python train.py --d_shared_expert=0 --router_score="softmax" --grad_clip=0.5 --steps=8959 --dataset="wikipedia_en"
Below are experts of layer 6 (counted from 0) of a mixture-of-experts language model. Rows are named router (the router's row for the expert), gate (a neuron's input weights, with its number), up (a neuron's input weights, with its number), down (a neuron's output weights, with its number) and show model dimensions 0-127. Each number is 50 + 10 x the weight over its row's rms, rounded and kept within 0 to 99.
After each expert's rows: "comes before" lists some tokens at least twice as common just after its tokens as in all text. This comes from a sample of Wikipedia text that the model never trained on. Tokens count by the router's weight.

# expert 38
router:56 34 64 60 65 40 63 43 63 41 36 55 39 58 64 62 53 39 58 55 43 39 41 44 54 39 60 59 59 37 47 46 56 39 42 57 37 43 35 41 47 63 62 49 45 38 62 45 59 66 59 39 59 61 57 65 45 43 41 62 59 57 42 54 59 43 40 60 60 61 39 59 42 41 43 39 43 49 41 66 57 66 60 39 58 41 61 48 52 40 45 37 63 40 55 64 42 63 58 41 44 60 45 37 57 41 64 43 38 60 51 40 35 61 69 62 57 38 61 40 62 41 42 36 62 38 41 57
gate0:69 38 39 50 39 47 49 54 45 61 40 42 42 54 48 57 45 77 60 55 53 41 36 47 51 41 60 55 45 46 33 57 54 55 53 42 35 38 60 56 59 46 66 39 42 51 60 55 58 40 51 60 60 68 46 61 36 56 53 55 29 37 51 40 53 47 33 65 50 59 41 33 52 46 51 44 55 64 56 46 52 63 73 40 56 55 45 45 45 49 39 44 53 48 36 29 54 37 57 45 26 37 57 25 41 29 45 48 36 48 38 55 40 61 40 49 52 46 55 44 46 47 29 42 63 55 46 51
up0:45 35 47 50 53 48 54 30 47 33 45 47 50 51 59 57 42 53 50 49 41 57 37 44 41 43 41 29 51 49 46 43 61 55 58 36 43 52 38 32 45 45 52 28 38 26 49 42 63 49 56 45 55 38 48 68 39 43 43 42 33 51 51 63 59 67 41 45 66 39 41 52 53 52 61 36 61 55 77 53 48 56 29 46 49 31 49 47 26 65 55 40 71 60 51 43 61 31 47 39 55 32 43 54 53 56 54 51 40 56 43 44 54 49 50 58 39 48 45 42 49 58 47 54 70 43 45 56
down0:68 65 44 67 46 44 42 34 53 40 51 49 43 48 38 43 51 41 56 53 47 62 63 49 56 33 51 44 42 59 40 37 62 58 49 71 57 39 55 72 53 49 46 67 38 54 48 46 47 54 39 57 39 44 59 37 35 47 73 32 40 55 57 56 51 44 62 51 32 63 53 61 52 60 58 50 62 51 40 42 56 52 54 45 49 50 43 41 39 61 56 57 61 46 66 53 62 44 66 61 49 46 52 62 42 36 74 47 51 55 39 70 64 24 37 50 43 63 46 46 57 37 63 61 46 60 50 58
comes before: "|", " |", ";", "%", "---|---|---|---|", " =="

# expert 119
router:64 33 54 54 61 42 37 35 60 41 40 56 42 61 61 63 55 41 60 63 42 41 41 42 39 40 57 59 62 41 46 43 59 40 47 61 42 42 40 44 42 60 67 55 43 39 62 40 61 62 57 38 59 61 57 66 43 45 43 61 55 58 44 69 58 38 41 64 60 60 38 56 43 42 41 41 37 49 42 68 57 61 59 38 64 44 59 48 47 39 42 35 63 40 59 64 41 56 60 44 43 61 39 36 61 41 64 43 43 61 54 41 36 56 64 60 58 42 58 41 60 39 43 41 61 39 39 59
gate0:59 53 34 39 28 47 58 50 37 61 31 58 52 29 43 47 39 53 35 57 46 54 65 49 48 64 42 55 57 48 49 59 57 53 54 54 56 49 55 52 57 42 54 24 68 39 60 45 39 52 59 48 42 63 49 49 31 46 48 47 54 37 49 32 56 51 55 59 49 56 52 57 55 48 54 49 47 39 46 29 55 62 67 46 53 59 53 43 64 35 48 55 55 40 53 44 41 55 60 43 58 54 37 45 56 51 71 48 33 75 45 33 42 46 71 53 53 35 62 59 45 63 77 39 39 56 54 39
up0:60 54 37 43 37 46 44 53 30 52 31 48 53 34 41 46 36 53 48 51 50 63 66 49 53 66 42 45 48 47 51 69 57 56 45 50 53 50 57 44 44 42 37 34 58 45 57 51 32 51 59 49 35 68 52 49 42 59 46 45 48 32 51 48 59 60 54 78 39 54 59 48 47 33 49 45 45 47 54 36 51 54 68 54 55 56 62 46 56 46 49 48 47 40 59 36 39 48 48 43 58 49 35 51 46 54 76 57 35 77 61 36 47 35 64 47 37 45 50 53 50 70 75 36 41 57 41 46
down0:46 47 48 60 34 58 64 52 44 47 64 52 50 52 53 53 63 42 58 45 62 58 55 64 74 55 67 50 26 63 36 46 30 37 36 42 52 42 43 57 42 43 57 59 49 61 47 63 34 57 53 47 42 53 41 28 65 64 58 61 44 57 49 61 47 45 37 34 46 49 60 54 52 32 57 38 43 67 51 62 62 44 45 40 41 54 56 67 46 49 62 37 47 53 46 45 47 28 34 59 38 56 48 57 64 36 57 49 58 42 31 44 62 62 43 50 53 51 44 58 42 56 52 61 38 52 39 33
comes before: " |", "0", ";", "3", "5", "4"

# expert 1
router:55 36 54 56 60 41 44 38 58 52 36 58 36 59 60 57 56 39 64 58 43 42 39 41 60 39 62 60 62 43 45 45 59 41 46 60 42 38 38 45 42 64 61 38 42 40 59 37 59 61 57 40 60 59 49 63 45 43 41 63 53 60 43 66 58 38 40 55 59 60 41 59 43 40 38 39 41 45 43 62 58 65 61 40 62 43 62 46 35 43 43 38 62 44 57 63 40 60 58 39 40 55 33 38 63 36 60 41 43 61 53 42 38 59 62 61 56 37 60 39 62 34 38 36 63 41 36 59
gate3:50 39 51 64 66 38 47 59 56 54 51 66 59 42 45 39 55 61 48 65 52 47 42 33 50 51 57 44 38 52 51 39 69 52 30 63 50 50 35 48 50 48 59 56 24 47 55 36 43 44 38 43 53 44 61 43 61 40 70 51 56 62 40 41 51 36 46 42 27 68 55 32 28 36 60 43 36 72 45 68 51 32 54 42 50 44 40 49 63 45 52 44 40 43 58 47 55 49 61 39 50 51 66 46 44 64 51 44 53 57 62 61 42 45 50 65 68 51 53 48 55 63 57 40 57 47 52 61
up3:42 47 51 61 70 43 50 63 54 55 45 66 57 41 40 36 57 63 39 66 43 53 51 41 46 47 61 55 35 52 43 55 59 53 29 58 45 50 49 60 58 50 58 53 27 63 54 46 39 43 38 57 43 39 66 38 55 45 59 54 56 56 47 55 48 38 53 46 40 75 56 28 29 38 51 42 33 81 44 62 34 29 53 47 47 43 32 56 49 49 52 49 52 42 58 49 60 35 67 49 47 61 56 42 45 57 58 42 44 49 68 59 46 56 57 57 59 46 51 57 64 57 57 45 56 44 63 61
down3:56 46 51 59 23 71 53 57 52 53 34 61 48 50 46 50 45 31 53 52 34 52 60 54 55 45 54 64 69 58 65 45 39 44 59 47 52 61 63 66 53 48 54 49 51 46 39 47 47 60 40 60 68 70 42 41 47 66 55 58 60 29 28 52 39 42 53 60 41 43 54 45 61 53 46 49 51 33 52 39 63 46 42 60 54 69 50 53 39 48 46 38 53 47 44 38 69 54 37 57 34 53 50 61 42 53 44 55 55 52 44 49 66 31 43 48 66 49 37 52 50 46 39 56 35 43 22 46
comes before: " |", "0", ")", "%", ";", "\""

# expert 118
router:55 34 56 61 60 43 40 42 51 36 39 53 40 60 66 58 57 40 64 63 40 38 39 43 53 37 61 59 61 38 48 43 58 42 48 58 44 40 40 45 39 63 59 51 46 40 58 41 61 63 60 40 60 55 45 65 41 42 40 60 55 60 40 56 60 39 42 60 66 55 41 59 43 45 40 37 41 46 40 66 55 63 59 38 63 43 60 41 37 39 43 37 62 43 61 65 35 62 60 41 41 59 46 39 60 41 64 41 41 62 56 44 40 62 63 59 64 42 59 35 64 40 43 37 60 43 39 62
gate0:46 40 61 50 44 46 57 52 51 55 68 40 49 64 53 62 32 42 61 39 33 43 51 45 38 47 47 42 69 49 59 46 63 57 49 60 47 44 60 43 52 66 47 49 53 50 50 54 47 61 36 43 62 68 35 28 42 50 53 44 40 29 52 47 51 62 58 70 63 48 45 47 73 50 63 50 58 54 38 52 54 42 60 49 43 46 35 58 38 60 53 49 62 54 62 50 54 58 65 46 27 54 61 57 46 61 59 55 38 80 56 39 56 38 37 48 66 42 39 38 54 42 48 42 39 61 66 39
up0:65 52 51 44 52 46 48 44 64 42 55 38 56 70 52 41 41 42 42 28 46 41 54 41 35 42 68 38 59 54 50 57 63 63 59 40 57 44 56 31 55 82 41 33 51 42 52 44 53 49 52 34 60 47 25 34 50 44 47 39 37 27 54 48 37 50 35 53 55 48 40 53 53 30 57 51 69 53 55 52 50 46 63 56 36 44 46 61 43 67 56 44 64 60 57 47 44 49 47 53 41 43 48 57 38 57 61 61 58 64 45 59 29 34 33 46 53 45 47 49 54 53 40 57 51 54 57 55
down0:58 42 48 58 44 34 56 59 57 55 69 40 43 48 49 53 62 44 71 65 37 51 78 49 51 50 36 54 50 56 47 50 38 34 38 73 58 47 52 74 57 48 60 67 48 65 57 58 62 47 42 63 31 51 51 50 64 62 72 47 50 66 55 41 44 30 31 62 55 56 49 61 58 46 50 42 58 52 43 47 32 59 46 47 43 51 53 49 40 48 42 51 53 47 47 31 52 51 46 49 54 58 45 47 42 63 43 56 26 60 51 53 51 45 61 46 65 36 46 54 42 41 36 61 43 37 67 49
comes before: "0", "9", "8", "1", "2", "7"

# expert 93
router:57 35 60 60 66 41 47 40 60 42 37 58 38 62 63 58 60 41 64 60 39 39 41 40 53 38 56 66 60 39 48 44 58 52 38 61 37 39 42 44 43 61 61 59 43 39 61 43 63 60 58 39 62 59 42 62 41 43 41 61 54 64 42 52 59 37 41 59 64 56 43 58 43 43 39 38 40 45 44 67 61 61 54 41 63 39 59 43 46 40 40 36 61 41 59 59 37 58 57 38 43 61 39 35 56 37 61 41 43 63 58 42 34 58 63 57 58 43 57 40 63 42 42 37 59 42 38 59
gate0:47 47 48 63 53 50 56 36 30 44 52 45 53 53 52 54 46 49 48 59 69 42 56 50 39 60 57 45 48 41 45 46 51 43 48 55 38 33 51 68 26 52 57 54 63 58 50 53 53 46 42 64 53 82 54 42 49 35 40 52 48 56 54 36 48 69 50 68 53 37 42 39 39 46 47 33 63 49 27 33 67 39 47 55 56 53 58 46 52 51 35 50 49 44 38 48 45 53 53 48 34 76 40 34 58 56 44 33 26 52 38 60 38 32 62 41 57 46 61 52 50 42 54 40 60 54 48 47
up0:40 70 50 50 54 16 28 45 43 58 54 29 49 32 61 60 66 47 47 49 51 44 72 54 38 61 51 49 41 43 51 47 46 28 49 59 65 50 52 45 45 51 39 55 47 48 51 67 52 41 41 61 58 57 48 34 53 60 26 39 41 65 55 37 52 49 60 67 61 35 55 35 44 48 47 51 45 24 55 56 58 55 46 60 54 56 64 47 35 50 48 46 40 59 52 49 45 55 43 68 54 60 47 47 41 30 71 46 45 55 39 51 45 47 48 36 43 45 43 52 54 42 46 48 55 60 40 48
down0:55 42 67 40 59 48 31 56 51 49 47 44 37 50 52 47 44 51 60 36 54 44 54 40 38 57 60 49 42 36 38 38 69 51 45 55 48 67 56 32 52 61 56 51 42 64 56 38 37 61 37 55 46 31 56 61 41 75 38 39 65 46 46 49 53 58 51 56 53 62 39 35 50 57 42 61 61 52 54 39 38 30 44 51 53 47 47 52 42 46 40 41 50 51 65 35 46 31 59 65 41 48 66 49 50 47 40 32 50 43 45 54 35 52 56 44 22 45 48 47 57 37 35 46 37 24 58 42
comes before: "0", "1", "2", "9", "8", "3"

# expert 14
router:56 36 51 59 64 43 71 44 59 26 38 58 38 60 60 61 58 40 57 60 39 40 45 42 49 39 60 64 58 39 43 45 55 39 41 59 43 42 42 42 48 59 58 62 46 40 59 40 65 62 57 40 59 57 61 59 45 44 42 63 54 59 45 57 56 41 40 56 61 60 43 58 43 42 41 36 42 45 42 65 56 61 59 43 55 31 60 44 35 44 44 35 61 42 56 62 40 56 56 41 43 59 31 37 62 41 61 39 42 62 54 42 38 58 61 60 55 37 58 36 65 40 43 36 62 41 42 57
gate2:64 47 53 54 53 38 66 37 57 42 55 54 46 40 61 54 41 51 54 55 52 48 69 33 45 41 45 48 63 50 51 39 52 44 46 47 54 27 42 19 50 61 54 48 53 38 52 46 50 53 63 43 49 63 51 61 37 42 48 50 50 44 39 42 47 43 44 58 46 69 57 60 74 60 47 56 45 55 45 52 55 53 55 45 63 46 74 59 34 40 40 43 42 54 68 41 41 61 67 45 54 45 61 42 61 53 64 37 61 52 36 36 57 44 49 62 65 23 48 40 63 67 59 42 56 37 39 47
up2:47 52 39 54 47 40 48 50 53 62 54 56 59 43 58 40 66 45 44 33 54 45 53 52 60 51 46 33 48 57 39 54 60 38 38 50 41 69 30 59 74 43 46 71 51 63 43 42 65 51 35 56 63 26 42 46 74 45 49 42 44 46 60 65 53 53 53 49 54 40 48 45 47 41 62 53 52 48 66 50 53 66 44 50 60 64 18 58 46 49 71 58 59 38 48 49 57 41 59 40 59 41 54 49 60 48 38 61 57 52 46 57 29 61 51 47 46 61 48 50 43 55 64 63 29 51 57 44
down2:50 44 47 56 63 55 49 47 52 37 43 47 42 46 51 36 41 32 45 46 48 66 50 33 47 56 57 47 55 63 27 46 44 40 49 43 62 52 29 46 51 49 38 66 49 36 50 53 40 33 64 47 41 67 35 52 47 50 59 57 40 62 33 45 46 51 52 42 40 53 48 77 59 54 43 35 38 60 51 44 59 54 51 43 49 59 34 56 57 38 53 31 61 46 59 36 47 58 32 47 57 37 56 54 57 69 49 47 53 47 53 37 50 44 71 67 53 36 38 50 46 71 78 53 52 61 44 42
comes before: "0", "9", "1", " the", "2", "The"

# expert 115
router:59 33 37 54 59 41 45 38 53 44 38 61 40 58 62 60 49 38 63 62 44 37 38 41 48 41 63 62 58 44 48 41 61 53 48 60 41 39 43 43 45 59 59 42 43 39 64 41 57 61 54 43 55 57 42 64 39 43 38 63 56 61 42 59 58 36 44 59 62 59 42 60 45 38 38 43 42 49 42 62 54 62 52 38 62 43 59 39 30 41 46 34 67 46 62 64 39 60 57 36 42 56 43 39 65 37 62 40 44 62 53 41 36 55 63 64 58 40 58 43 67 40 37 37 59 38 39 58
gate0:41 56 41 54 65 44 61 53 42 55 33 48 44 44 56 55 64 47 55 66 47 76 59 67 52 42 43 57 56 52 55 55 46 46 53 58 55 47 50 52 49 33 39 46 58 47 51 37 45 40 70 63 43 39 58 61 44 52 36 41 49 53 58 57 54 48 43 56 48 50 35 63 40 53 36 58 70 57 34 42 35 46 67 56 58 54 55 75 50 41 44 49 64 45 50 57 52 46 52 53 60 74 40 55 47 57 44 44 37 49 49 50 37 49 61 46 42 40 33 47 31 14 63 51 49 51 51 74
up0:40 45 56 61 47 50 37 35 52 52 35 40 45 39 32 54 45 43 46 47 42 38 54 29 44 54 58 47 58 64 58 69 49 64 40 46 54 47 53 63 53 44 54 42 57 48 44 60 58 48 46 47 56 52 44 34 38 52 58 52 69 66 47 64 37 41 58 42 62 54 62 35 47 48 51 57 36 56 64 55 57 43 38 51 57 49 58 45 44 61 65 66 59 52 32 57 34 63 43 39 65 39 37 28 69 54 56 42 64 41 50 68 64 73 49 60 71 51 58 44 60 59 51 42 48 41 59 63
down0:38 52 50 44 67 55 50 59 55 48 61 56 42 49 56 78 44 58 56 35 43 42 46 37 44 44 59 45 63 46 45 64 57 43 63 60 64 58 50 31 43 67 56 42 50 51 65 51 53 41 53 45 37 35 57 47 54 59 59 46 52 51 62 49 34 36 47 56 49 58 66 52 55 41 63 42 57 68 51 51 37 41 47 43 61 31 59 60 80 50 47 48 27 63 49 47 55 56 67 33 49 56 34 31 54 54 40 37 55 56 52 51 22 44 51 38 48 49 52 54 57 39 51 46 64 51 37 40
comes before: "2", "1", "0", "ed", "ation", "ent"

# expert 76
router:49 37 56 56 58 37 52 37 60 47 40 62 40 58 60 61 53 43 59 64 39 40 47 42 44 40 63 59 59 37 42 43 59 43 45 57 43 38 37 39 46 62 59 46 43 39 59 45 61 61 55 35 60 61 36 65 45 46 41 62 56 61 42 65 60 42 43 57 65 58 43 59 42 45 37 36 38 45 40 65 60 65 56 37 59 43 61 43 42 44 41 34 63 42 55 67 40 55 58 42 39 58 42 40 62 41 62 42 41 60 54 37 35 60 66 55 61 32 56 41 63 39 43 43 58 42 37 64
gate0:44 37 41 45 30 45 58 54 55 59 42 48 63 49 52 45 76 60 61 40 37 52 57 53 76 67 53 60 37 48 40 50 45 44 50 70 57 39 47 50 44 41 56 57 51 59 50 53 47 63 39 56 46 53 61 47 49 45 42 38 54 49 44 33 50 39 62 60 59 53 35 56 43 48 45 47 47 45 58 42 50 55 64 57 61 50 37 55 33 50 55 61 75 49 42 62 49 55 61 49 31 72 41 60 46 44 54 62 47 56 59 47 44 48 43 61 36 17 45 41 34 51 31 46 41 62 44 34
up0:32 34 48 30 39 43 53 33 52 49 46 50 68 51 62 40 61 58 49 35 51 50 65 44 58 62 54 47 25 46 39 52 53 36 41 65 48 39 49 45 57 44 49 60 48 60 56 61 50 62 39 48 33 54 64 54 54 45 47 37 53 48 48 34 47 49 65 60 58 42 35 61 40 58 58 49 57 48 56 50 43 60 49 60 60 63 40 47 29 42 61 64 66 57 55 67 39 53 55 56 26 58 38 66 44 56 51 56 54 64 62 50 53 43 42 55 43 27 45 40 29 46 36 56 41 60 40 41
down0:50 56 54 51 31 77 57 60 33 53 47 56 63 62 47 60 43 25 54 46 51 51 47 47 62 45 57 59 51 67 50 43 34 51 62 60 39 43 49 51 48 43 52 52 66 58 39 41 33 25 52 52 51 53 56 38 56 53 65 66 53 57 39 59 54 57 45 43 43 36 67 60 50 43 50 42 58 38 42 52 45 53 63 41 29 52 46 65 33 52 51 52 39 63 50 45 43 43 24 58 59 60 51 46 52 42 41 60 50 69 51 55 69 55 47 43 67 35 62 56 58 41 40 57 51 51 36 38
comes before: " |", "1", "2", "9", "3", ";"

# expert 49
router:58 38 48 58 61 39 54 41 61 38 40 55 39 61 59 59 55 43 59 62 39 40 44 39 46 41 56 64 60 41 45 44 60 39 44 55 42 40 42 41 43 62 64 60 43 43 59 39 61 62 60 42 60 60 42 62 47 42 38 62 51 57 43 71 60 36 39 57 60 63 44 62 43 38 40 40 37 46 44 61 56 63 55 39 59 32 62 43 45 41 43 34 65 40 56 58 39 56 61 40 38 60 50 41 62 40 61 41 43 65 52 44 39 59 65 60 63 39 57 40 66 37 45 38 64 37 37 60
gate6:49 37 22 43 52 37 39 52 49 66 55 45 51 58 59 66 54 41 44 43 40 52 49 55 61 60 36 38 53 42 53 34 51 56 57 43 21 41 61 54 63 47 54 44 51 35 47 64 58 45 58 31 43 46 52 59 58 66 39 57 44 69 72 58 43 35 32 51 56 50 42 49 54 43 38 40 41 39 46 58 51 59 42 34 54 61 52 50 63 46 56 61 44 56 31 44 46 58 59 38 41 47 62 51 57 55 56 38 51 38 47 45 44 56 45 59 56 72 58 51 65 42 36 59 62 42 70 62
up6:69 47 37 56 44 40 44 62 53 50 56 49 31 53 55 52 56 44 43 36 63 45 48 46 57 58 45 54 48 44 48 34 44 45 45 54 51 49 46 68 32 49 56 56 45 62 44 51 37 41 43 41 53 40 65 60 59 55 59 46 51 80 62 59 41 47 46 32 27 35 59 59 36 30 62 50 57 51 37 44 59 55 65 39 46 48 41 62 44 47 62 48 54 56 61 61 38 53 48 48 34 43 57 55 65 69 59 52 51 45 42 40 51 26 25 43 57 50 68 31 48 48 54 64 41 52 45 61
down6:58 56 55 49 54 53 52 60 44 44 51 44 53 54 30 44 53 59 46 53 63 43 43 53 39 41 46 48 64 41 76 49 53 29 70 59 49 51 55 37 55 35 57 67 51 54 62 41 77 59 32 43 55 54 37 63 85 30 36 65 31 63 53 40 46 48 47 55 47 43 47 47 55 65 50 49 56 51 68 48 51 46 61 57 36 45 50 63 54 53 47 44 44 62 47 47 54 40 47 32 54 60 62 65 51 44 49 63 48 54 41 49 45 41 61 53 52 37 70 40 43 51 59 43 48 51 66 52
comes before: "0", " |", "9", "1", "2", "5"

# expert 34
router:53 34 50 56 60 44 58 39 59 39 39 57 39 62 65 64 57 39 57 62 39 37 44 43 27 38 59 64 62 40 45 40 61 46 46 60 41 42 40 44 43 61 61 33 45 43 60 40 61 60 58 36 55 56 49 59 44 45 40 60 50 56 42 48 58 35 40 60 59 62 43 59 40 42 38 38 39 52 43 63 57 62 59 40 58 39 58 46 40 40 44 39 63 39 62 60 37 62 58 38 43 55 46 35 61 36 59 39 42 63 53 43 37 59 59 59 60 38 60 41 67 42 43 37 63 41 37 57
gate4:36 53 57 49 55 67 32 55 66 44 51 53 59 70 48 64 35 57 55 38 41 41 61 53 53 50 80 66 49 58 48 41 42 52 56 55 47 44 44 55 50 54 60 56 36 46 39 47 65 71 58 42 62 40 55 37 55 44 52 55 48 55 26 47 51 60 41 40 64 53 47 48 52 50 46 30 69 37 45 50 43 42 42 60 37 55 55 47 38 29 56 42 61 53 40 50 38 57 75 61 37 51 57 45 44 52 49 35 58 36 43 57 61 58 61 43 55 48 48 32 47 52 53 33 54 45 30 43
up4:36 57 60 39 46 49 49 41 49 66 43 43 45 54 55 45 56 62 54 54 52 50 51 33 32 55 67 46 35 49 49 47 46 58 49 53 29 47 44 52 53 54 48 59 61 58 58 62 56 46 58 52 62 44 50 34 48 26 37 41 50 51 55 51 46 49 53 37 51 36 54 73 56 53 56 27 61 50 37 44 55 40 45 30 63 61 61 52 31 32 50 65 46 47 27 67 48 47 56 72 43 45 46 49 33 36 41 42 34 55 39 30 40 43 48 49 54 63 39 51 60 32 35 46 46 49 57 61
down4:59 33 59 63 44 41 61 60 45 38 43 68 56 66 36 42 43 70 44 53 48 51 42 64 67 61 40 54 58 47 43 66 44 47 49 54 62 57 44 46 50 53 55 52 57 63 49 32 35 42 46 60 37 54 65 46 60 30 50 52 39 43 60 48 41 61 40 38 44 61 66 54 38 49 52 37 48 62 38 35 58 54 47 52 49 56 53 47 41 51 44 43 56 60 37 58 64 55 49 46 31 71 50 69 51 50 24 37 56 61 48 63 70 64 49 38 67 47 50 43 49 61 64 43 55 42 42 57
comes before: "\n", "==", "-", "===", "The", " \""

# expert 48
router:70 36 51 57 62 40 73 46 59 36 40 56 39 59 61 64 56 36 59 58 42 39 42 39 47 40 60 63 62 40 49 45 59 39 42 58 40 40 40 46 44 61 58 50 47 38 64 40 63 65 57 39 55 63 38 60 45 48 42 59 55 57 43 52 56 37 42 63 63 56 41 58 44 41 43 40 42 51 46 64 58 59 58 39 60 40 63 45 34 42 44 37 65 42 57 63 38 60 59 44 42 57 43 35 60 39 61 41 40 56 55 45 35 55 63 60 60 39 56 41 65 38 39 37 65 41 40 59
gate3:56 54 58 53 71 61 48 30 54 58 47 63 41 58 65 42 59 55 45 46 41 51 40 43 66 52 61 57 57 41 54 59 46 39 47 44 48 58 48 44 41 49 47 35 59 49 61 49 37 58 55 50 59 45 40 43 57 29 46 69 69 60 47 38 33 42 41 72 61 56 52 48 59 41 66 48 49 40 47 53 66 40 54 48 52 49 57 38 36 48 52 48 53 40 68 63 60 37 55 45 58 65 37 46 46 43 43 67 42 59 56 31 53 69 50 60 65 62 24 66 59 39 36 47 44 58 45 57
up3:48 54 62 48 69 39 42 38 39 40 64 61 32 51 36 44 50 36 57 35 36 42 54 47 56 56 40 40 39 59 42 57 55 46 49 44 50 47 43 37 60 39 43 49 49 61 69 52 62 52 63 51 62 44 53 53 58 47 49 50 53 41 56 46 60 66 44 55 39 43 39 48 49 46 62 41 52 52 68 57 58 44 58 40 65 30 55 56 44 51 57 58 64 41 64 71 53 30 56 56 47 44 44 56 57 39 39 61 58 35 63 40 46 66 51 62 39 43 49 64 31 50 69 31 24 47 65 48
down3:39 46 48 44 49 41 58 54 61 37 30 52 41 57 53 58 67 63 42 67 58 69 36 56 43 51 42 42 58 52 51 61 44 52 41 55 48 29 57 57 58 38 39 43 44 47 29 48 49 48 71 51 35 46 59 38 42 34 40 32 42 36 45 41 45 38 70 57 37 61 50 28 39 43 44 74 62 40 40 45 39 61 46 44 53 55 54 53 55 33 52 54 61 43 49 50 40 39 44 60 58 50 37 52 67 53 55 58 64 31 55 54 51 45 43 52 42 57 33 50 44 56 41 34 60 61 50 41
comes before: " the", " a", "==", "|", " his", "==="

# expert 36
router:53 35 70 59 62 43 48 41 53 21 41 63 39 56 63 59 59 42 57 55 37 37 43 41 38 38 56 62 59 42 45 45 55 51 43 54 42 44 37 43 43 63 58 51 45 39 62 42 57 59 56 39 56 57 36 59 47 45 41 64 54 59 42 59 57 36 42 56 62 57 42 59 42 41 38 38 42 45 41 65 57 63 57 39 61 38 57 44 37 40 45 37 61 39 63 62 39 58 59 41 42 56 36 39 59 40 63 43 44 57 54 44 41 56 67 60 60 37 60 43 66 36 38 40 59 38 40 62
gate4:48 53 72 55 53 53 52 28 46 45 32 54 44 57 50 63 65 45 68 44 59 71 40 39 44 50 55 49 65 44 43 49 39 63 35 63 48 50 35 44 52 53 50 52 60 46 66 59 42 57 45 52 39 62 42 52 57 58 61 49 60 65 54 50 55 37 52 60 45 60 44 29 52 77 33 52 51 52 35 71 51 36 50 65 59 57 50 65 48 39 49 53 56 41 51 62 67 54 38 39 52 58 48 40 49 77 46 44 57 50 41 47 44 47 63 62 58 59 57 56 63 55 42 39 57 44 34 64
up4:46 56 24 56 51 52 40 34 57 50 44 57 43 47 53 52 48 53 44 57 60 32 70 54 55 67 35 39 48 45 65 43 61 44 55 45 45 45 48 57 50 63 43 62 38 61 36 39 47 36 57 61 27 44 54 58 41 54 45 44 45 49 70 38 56 39 56 69 54 43 51 58 39 56 45 56 46 59 59 33 53 42 36 63 59 33 46 49 57 66 32 64 71 51 57 58 52 54 45 53 61 34 50 49 50 54 71 37 32 43 50 34 55 58 63 60 38 50 44 47 60 43 51 65 56 47 57 65
down4:60 44 56 58 58 48 49 66 56 36 49 71 43 55 26 54 34 44 51 70 47 68 54 56 56 62 58 73 39 54 53 57 36 56 57 51 59 42 45 50 51 55 48 40 46 71 46 51 27 35 49 57 29 53 39 41 42 49 58 48 31 47 64 56 69 40 50 59 64 61 39 49 37 37 37 58 57 57 35 56 42 50 43 49 45 58 54 50 52 50 52 58 56 51 49 31 40 61 55 54 48 42 62 52 36 44 58 62 55 63 47 37 56 29 48 46 52 36 48 49 39 57 29 48 45 42 63 51
comes before: " ", "|", " a", " \"", "–", " his"

# expert 90
router:61 39 55 57 60 44 45 37 50 31 38 59 36 58 62 57 52 44 60 57 37 38 43 44 46 38 57 62 57 39 45 43 60 38 42 56 39 41 44 43 46 58 60 67 45 42 63 43 60 66 61 41 58 61 42 60 44 44 42 60 50 57 41 67 58 34 40 59 65 61 38 54 43 43 40 40 42 53 41 64 57 60 53 38 63 44 59 42 37 43 47 33 64 44 56 60 37 57 56 37 37 58 40 38 62 40 62 41 43 61 54 42 39 60 63 54 60 36 56 38 64 39 43 39 64 35 38 62
gate0:55 30 49 61 51 29 48 50 52 62 63 41 36 38 61 52 37 34 67 54 60 50 50 52 30 60 56 48 40 40 58 53 47 51 36 50 36 38 44 57 50 46 51 63 38 49 55 56 50 36 47 47 51 59 43 54 50 54 40 70 42 36 63 57 58 21 44 64 48 63 62 41 39 45 51 33 59 47 58 67 48 60 58 50 68 42 61 59 31 34 58 54 46 48 49 60 65 60 43 56 35 36 50 31 33 38 57 59 53 47 42 61 41 62 47 59 58 52 47 56 44 47 52 61 60 39 45 55
up0:43 70 45 61 54 57 35 41 59 49 45 45 50 50 42 50 41 46 38 40 44 56 51 28 54 64 65 54 46 48 49 35 56 30 41 70 44 42 38 49 67 63 67 62 43 66 63 66 48 47 44 30 53 37 65 48 44 65 49 51 45 58 58 49 49 54 49 58 56 43 46 54 49 51 41 62 38 59 53 35 48 30 61 67 41 40 43 59 53 52 55 59 58 48 63 49 37 47 54 54 59 53 35 49 45 53 55 45 49 56 73 50 31 62 56 63 32 46 57 44 45 77 58 65 51 33 46 42
down0:45 42 51 62 66 54 33 45 65 50 44 63 64 49 44 51 55 52 62 37 52 60 65 32 65 44 64 63 47 55 45 57 47 60 62 54 64 44 67 64 54 53 40 44 50 48 38 42 67 32 32 60 50 48 41 58 36 41 30 57 68 37 50 56 43 41 52 44 60 61 40 43 66 67 58 44 42 61 47 49 40 73 57 46 59 45 39 35 47 69 41 47 39 43 63 61 61 55 50 50 52 51 36 53 45 51 60 44 68 59 61 45 44 50 43 33 45 53 39 51 52 52 35 42 67 46 44 55
comes before: "0", "9", "1", "3", "5", "2"